{
  "n_layer": 11,
  "d_expert": 240,
  "moe_layers": [0, 1, 2, 3, 4, 5, 6, 7, 8, 9, 10],
  "router_score": "sigmoid",
  "optimizer": "adamw",
  "batch_tokens": 65536
}
Below are experts of layer 2 (counted from 0) of a mixture-of-experts language model. Rows are named router (the router's row for the expert), down (a neuron's output weights, with its number) and show model dimensions 0-127. Each number is 50 + 15 x the weight over its row's rms, rounded and kept within 0 to 99.
Before each expert's rows: a language model's description of what the expert responds to. This comes from a sample of Wikipedia text that the model never trained on.

# expert 19
Description: Table separators and cell values in sports and election tables, plus mid-word fragments such as un, ip, amp.
router:66 39 64 48 29 42 25 44 71 27 26 26 43 42 33 39 50 74 45 81 63 66 49 53 30 64 40 69 44 31 47 72 40 50 59 66 57 13 58 49 35 52 56 62 61 53 47 71 37 44 53 55 41 58 30 55 65 35 22 70 53 39 73 65 83 46 45 55 67 40 44 78 56 49 35 31 70 47 55 40 56 62 52 65 49 61 48 38 57 60 66 61 37 34 30 30 57 25 67 36 44 68 42 51 32 58 67 33 41 74 65 73 28 65 79 47 64 55 60 40 58 58 56 75 71 37 23 36
down1:49 36 34 27 47 48 29 52 72 64 57 48 43 47 68 75 16 50 42 28 34 62 68 63 51 54 22 39 80 19 55 38 07 42 52 69 50 49 43 33 51 41 29 59 71 48 53 42 66 31 68 54 59 37 83 52 38 57 47 49 62 47 40 55 48 71 18 68 34 51 54 55 43 43 42 96 54 53 61 62 48 34 55 63 54 32 63 45 41 44 59 49 50 61 47 58 51 68 40 22 21 59 72 58 42 69 64 61 47 44 44 76 57 69 66 50 64 50 38 21 30 46 27 46 42 55 69 44

# expert 9
Description: Opening pieces of words or names at line, heading or table-cell starts (==B, | D, He, She), and articles like a, the.
router:63 29 81 46 35 43 35 48 75 40 45 23 37 31 27 37 56 71 48 68 70 76 66 53 35 64 50 60 39 49 52 58 58 47 40 57 48 10 42 51 43 63 60 53 60 46 41 74 37 33 68 43 34 48 19 43 65 21 28 66 53 27 75 59 70 47 48 43 74 42 58 78 66 45 38 37 67 38 58 44 50 56 55 45 46 42 46 37 56 53 68 63 28 33 36 27 61 24 71 61 32 64 46 42 39 60 69 34 38 86 73 52 32 48 75 41 57 56 51 38 55 48 40 67 68 41 25 45
down0:75 70 68 34 47 26 32 48 55 16 48 66 69 58 33 23 90 62 43 73 40 61 65 44 59 13 56 38 51 42 77 37 71 53 55 55 30 42 44 36 55 16 25 75 41 62 53 40 43 47 68 49 44 56 61 54 74 69 48 40 39 47 37 51 52 52 69 68 51 41 36 51 40 72 49 36 55 50 50 55 61 53 85 43 50 68 59 32 54 55 39 38 66 29 62 48 25 61 56 35 41 25 36 51 39 44 44 34 72 53 49 19 67 75 48 30 55 66 64 61 62 32 62 64 41 72 52 48

# expert 6
Description: Single consonant word pieces inside names or words (th, g, p, qu), plus spaces or commas right before a number.
router:61 35 65 38 23 47 33 41 68 31 42 24 49 41 32 35 48 77 41 68 57 74 63 59 24 77 46 74 39 33 53 62 43 51 42 66 43 19 47 50 30 54 56 71 48 45 32 63 48 49 64 54 34 48 35 47 71 32 30 57 51 35 71 52 80 39 44 48 63 55 59 90 64 35 45 39 65 45 58 51 56 62 60 63 51 51 51 38 42 55 59 50 45 30 26 30 59 20 79 54 38 76 45 55 32 63 65 32 52 77 73 55 39 43 73 40 59 49 60 44 58 57 33 71 81 37 25 32
down0:51 50 33 38 53 68 79 29 49 58 51 61 54 64 53 33 63 62 49 86 40 54 65 58 76 32 44 49 53 35 30 78 38 51 42 70 54 50 34 48 56 53 74 70 52 47 31 42 42 62 73 32 49 72 58 57 58 31 69 67 54 34 49 53 26 52 40 47 65 44 43 55 47 62 29 55 34 29 54 51 52 62 50 65 10 36 60 61 59 43 63 53 22 33 26 29 93 54 56 45 07 25 59 57 39 50 55 28 46 55 47 54 55 54 68 36 64 65 53 73 27 37 59 33 44 54 68 80

# expert 21
Description: Sentence-initial words and headings such as In, During, The, On, == History ==, plus starts of names in table cells.
router:49 38 87 46 28 38 43 44 78 32 46 33 46 40 31 30 58 82 55 72 74 63 54 48 46 61 75 49 34 43 50 69 69 59 47 62 44 18 46 55 31 60 64 55 47 38 33 59 42 39 64 42 41 43 23 58 67 22 29 51 49 48 69 62 63 37 61 35 60 50 51 79 66 50 36 31 78 39 60 51 44 61 61 41 38 38 72 26 41 71 62 60 42 22 36 31 54 24 61 51 59 69 68 36 43 72 61 29 44 81 67 58 36 48 75 40 50 57 61 34 54 41 45 58 70 37 30 49
down1:48 62 44 35 35 61 63 65 55 57 47 46 70 56 41 13 76 43 43 67 51 38 54 54 45 50 32 52 69 65 61 33 67 48 55 40 28 45 42 53 37 67 29 32 50 47 88 41 32 52 46 43 58 26 51 80 37 51 27 79 56 37 71 66 45 40 38 36 50 23 56 51 27 52 49 29 55 44 63 64 64 62 63 28 37 57 71 51 53 59 94 27 64 54 54 35 70 40 36 49 67 49 48 58 57 35 50 64 41 47 59 54 58 53 47 44 55 81 31 59 31 08 77 29 62 68 49 26

# expert 25
Description: First tokens after headings or paragraph breaks, such as breaks following == Gallery ==, heading words like Other, and line-opening list items.
router:58 34 75 48 22 47 40 39 79 31 49 33 40 37 23 28 58 76 48 68 60 68 59 40 35 69 57 68 43 37 59 70 51 45 56 61 45 19 47 55 30 69 58 64 60 47 18 59 33 43 66 45 40 38 29 56 61 24 29 73 42 51 64 54 72 38 48 32 60 55 33 92 57 38 28 43 78 39 61 50 46 52 44 38 40 41 56 36 53 65 54 61 31 41 41 30 55 32 65 48 40 68 64 48 25 59 66 35 44 77 71 48 32 54 78 49 52 51 58 39 64 56 34 64 74 35 28 41
down1:51 59 56 48 44 32 53 69 42 44 62 67 56 57 42 30 51 68 33 57 52 26 39 12 34 53 62 67 50 69 55 61 62 50 53 62 36 61 37 38 54 75 44 48 23 64 84 43 80 40 64 47 42 59 48 41 48 45 51 50 64 20 33 38 35 55 73 51 68 47 57 90 52 56 54 60 77 58 25 30 31 43 73 38 43 47 75 68 47 51 39 45 55 39 59 41 14 43 49 60 25 42 08 43 75 56 42 37 62 54 54 45 55 51 57 53 06 50 48 53 31 42 55 55 84 43 57 42

# expert 23
Description: Common English first names and name pieces in lists and credits: Matt, David, Tom, Scott, Russell, Gr-ace.
router:64 33 79 51 42 42 38 41 60 28 47 29 43 36 29 26 56 76 55 77 65 70 53 49 36 71 50 70 37 41 52 67 54 52 68 63 41 13 63 49 29 50 56 61 47 39 35 73 47 42 65 42 38 41 31 46 69 28 21 60 50 43 75 52 78 39 44 47 67 59 49 81 61 51 47 33 62 27 66 52 45 65 54 46 43 57 61 39 34 55 68 67 28 33 43 18 74 27 71 60 38 61 55 36 37 63 53 36 40 79 72 63 43 50 78 41 61 57 59 39 54 47 36 68 65 35 27 40
down0:41 65 26 63 40 63 60 38 34 59 63 52 49 33 98 57 64 32 47 39 19 34 41 60 60 52 28 32 46 57 48 31 56 30 75 37 51 88 59 39 31 45 60 33 36 36 80 38 68 55 34 57 66 47 56 46 34 71 78 51 42 56 43 52 31 64 38 58 44 33 50 52 49 43 62 42 45 59 54 33 52 20 59 57 49 38 20 60 58 54 55 29 52 39 57 69 45 51 40 56 51 52 40 48 47 47 58 63 51 48 38 20 69 14 53 87 66 67 61 57 54 44 80 40 39 84 43 32

# expert 5
Description: Vowel-ending word pieces inside non-English names and words, often Japanese, Indian or Slavic: -da in Kuroda, -ia, -ali, -i in Naomi.
router:74 44 68 43 27 55 30 59 65 28 55 35 25 38 37 34 32 64 72 79 69 79 51 43 31 67 41 62 28 45 54 78 66 48 42 59 33 12 64 46 42 48 63 66 49 53 52 74 39 59 53 29 38 58 23 42 80 44 35 56 66 23 69 59 68 52 43 46 64 52 46 67 63 36 40 42 88 16 58 49 65 40 55 41 49 56 62 47 39 45 65 60 27 42 42 24 55 43 56 36 48 59 53 43 26 64 52 21 50 66 70 44 43 49 54 30 44 61 64 33 61 41 55 68 65 39 47 30
down0:55 63 22 60 51 39 35 72 62 41 66 27 61 67 59 60 64 48 58 59 59 48 44 43 31 63 37 69 59 47 59 77 67 52 28 39 20 84 40 41 31 53 48 34 43 29 43 56 27 57 24 36 64 25 70 37 28 46 68 52 71 60 65 50 30 86 74 52 53 62 51 50 57 38 21 32 60 49 54 64 38 39 27 62 43 41 72 54 34 62 61 56 71 55 49 25 31 55 67 57 40 51 31 44 24 58 63 69 38 45 67 30 61 57 43 64 76 49 62 34 39 56 42 48 55 81 25 36

# expert 29
Description: Word pieces and hyphens inside titles of films, shows, teams and institutions, plus media words: Beaux-Arts, Black-hawks, film, TV.
router:62 39 83 53 41 44 43 47 65 29 48 23 37 36 20 35 58 77 56 79 56 67 50 49 38 75 58 69 33 47 57 72 48 43 45 58 46 13 62 50 28 62 59 52 45 32 36 73 39 35 64 44 31 51 37 64 66 25 26 51 45 44 72 54 75 36 44 43 57 61 50 74 62 34 29 39 68 39 60 43 41 68 55 51 48 55 51 39 32 55 72 69 30 35 39 26 57 25 73 49 40 71 52 46 31 63 59 33 39 77 66 59 33 51 80 48 62 52 53 40 68 63 48 70 64 29 32 35
down0:41 32 68 67 53 39 72 58 54 11 33 45 49 51 47 49 70 78 74 79 56 25 32 46 83 49 88 48 43 61 50 67 58 38 49 49 61 41 29 51 22 81 48 73 25 59 65 81 18 57 45 31 44 50 78 62 52 15 45 67 49 45 57 48 50 22 45 48 43 39 59 39 59 63 41 41 64 48 62 23 58 46 60 37 51 85 62 62 74 28 40 49 57 38 44 52 51 61 58 45 58 44 41 39 30 61 41 35 46 50 41 45 51 62 42 54 47 66 41 70 29 31 42 54 45 30 51 48

# expert 22
Description: Common nouns and adjectives after the or of, such as former, album, population, role, friend, and compound parts like -year-old.
router:56 31 70 44 29 48 30 53 79 29 44 28 34 40 31 31 34 78 61 84 54 62 47 66 35 67 48 68 37 41 50 59 33 40 46 67 51 20 51 49 31 56 57 68 50 46 42 69 45 47 57 41 30 46 33 46 65 24 24 58 38 42 65 70 84 49 52 44 80 63 39 84 63 39 32 36 69 41 70 55 51 54 53 51 48 63 54 45 39 47 71 63 35 29 39 30 64 26 63 42 33 71 63 52 37 62 68 17 48 75 70 57 41 56 74 44 59 49 54 44 70 46 42 66 60 42 28 45
down1:52 51 57 41 42 47 50 22 65 69 77 34 43 60 54 50 58 87 44 44 31 67 66 40 75 43 60 34 56 50 68 56 12 44 35 64 66 76 53 29 63 80 52 43 33 26 48 53 59 31 76 58 62 44 36 42 48 50 70 35 60 49 63 42 68 40 52 25 42 35 50 64 56 57 39 46 37 30 57 42 38 41 50 72 41 67 46 39 47 41 74 25 59 34 28 57 68 50 63 57 40 29 13 70 28 56 64 64 46 60 48 28 34 62 42 72 66 59 33 47 48 40 27 28 64 74 50 74

# expert 1
Description: Values and field labels inside infoboxes and tables, such as taxonomy rows (- Phylum, Arthropoda), vote percentages, years, coordinates, nationality.
router:53 53 69 41 38 44 38 65 93 34 64 31 57 37 11 42 57 78 49 56 61 48 61 50 45 46 34 62 52 44 57 72 65 21 61 61 68 12 54 53 38 67 59 47 61 53 44 63 54 34 68 44 46 52 40 47 47 28 14 57 52 50 68 65 68 54 53 37 52 56 63 81 56 45 40 52 88 43 59 42 32 53 48 41 37 26 59 42 46 53 57 48 41 44 34 27 50 43 56 58 31 67 63 47 22 70 76 49 56 79 67 79 50 66 93 51 61 48 41 43 49 55 42 59 44 44 26 31
down1:30 68 57 20 57 44 24 73 55 57 29 62 51 57 54 36 47 63 51 72 37 59 48 50 29 67 56 58 53 31 33 33 39 74 70 66 37 59 57 58 39 47 75 50 43 92 34 42 29 59 49 56 30 71 56 27 49 45 44 58 44 49 44 56 37 32 32 31 51 67 30 73 36 61 62 43 69 59 89 53 63 45 87 80 51 70 53 85 31 42 59 57 57 56 56 40 35 43 42 54 43 59 40 59 48 47 40 52 73 35 42 61 53 61 31 54 42 33 33 45 30 53 72 42 41 25 51 15

# expert 4
Description: Single-letter word starts after a space, mostly s or S and also h, t, w, as in s|enator, s|itting, Shah|adah.
router:64 23 73 56 35 51 32 44 74 29 42 31 48 28 27 41 41 81 62 77 55 62 40 46 40 67 61 69 38 38 63 60 41 38 39 62 48 15 42 40 35 53 67 53 41 43 30 68 52 30 71 28 44 40 37 54 52 18 28 56 49 35 63 53 64 30 52 59 68 74 52 79 73 38 36 55 76 44 56 61 58 57 49 52 50 56 54 44 41 56 69 65 46 32 43 29 56 27 67 49 53 74 60 54 35 58 77 29 50 79 75 65 39 51 75 43 44 51 51 40 54 46 44 66 70 26 28 38
down1:48 38 48 66 94 73 36 36 37 58 36 72 38 43 36 45 38 59 62 69 58 30 48 38 44 43 45 55 21 38 61 72 66 45 27 58 59 63 45 73 56 64 21 75 19 52 57 63 36 73 26 42 51 32 54 50 13 45 60 67 31 59 45 44 65 40 41 86 56 57 43 45 54 75 33 55 52 60 35 49 51 39 41 26 64 70 72 51 35 39 54 66 53 60 50 28 64 44 35 41 35 48 58 35 51 35 53 46 65 42 48 35 56 47 51 32 70 50 65 73 12 34 78 44 39 52 64 60

# expert 30
Description: Middle pieces of personal names, mostly vowel-consonant chunks like or, el, oh, ah, plus dash-led list items such as "- M".
router:75 35 74 51 27 48 43 37 64 30 45 33 43 36 33 42 51 84 48 76 76 75 41 46 38 69 55 66 39 37 54 64 53 45 46 58 50 13 48 38 29 47 64 60 52 27 32 70 39 43 60 40 36 49 35 49 66 32 31 62 59 48 67 59 75 35 45 51 57 64 54 84 74 45 38 35 64 38 62 58 53 64 45 44 53 48 65 42 42 63 76 62 37 36 35 26 63 24 80 48 44 62 44 51 30 51 56 39 58 68 68 64 25 46 76 24 53 53 57 36 62 60 38 61 68 37 15 38
down1:60 33 42 66 47 63 52 55 32 43 32 45 46 33 42 65 33 67 64 53 40 25 65 47 52 52 44 60 52 41 46 51 72 82 35 53 58 54 33 39 19 15 59 57 72 63 62 49 69 47 47 61 53 62 41 53 32 54 35 48 62 41 31 56 31 55 61 54 48 61 64 66 51 44 54 43 78 65 33 61 58 72 55 44 62 74 58 38 76 61 22 85 24 63 46 36 13 41 43 52 61 55 39 31 60 17 67 64 39 51 36 67 28 71 49 40 53 21 68 43 69 71 36 53 52 24 20 62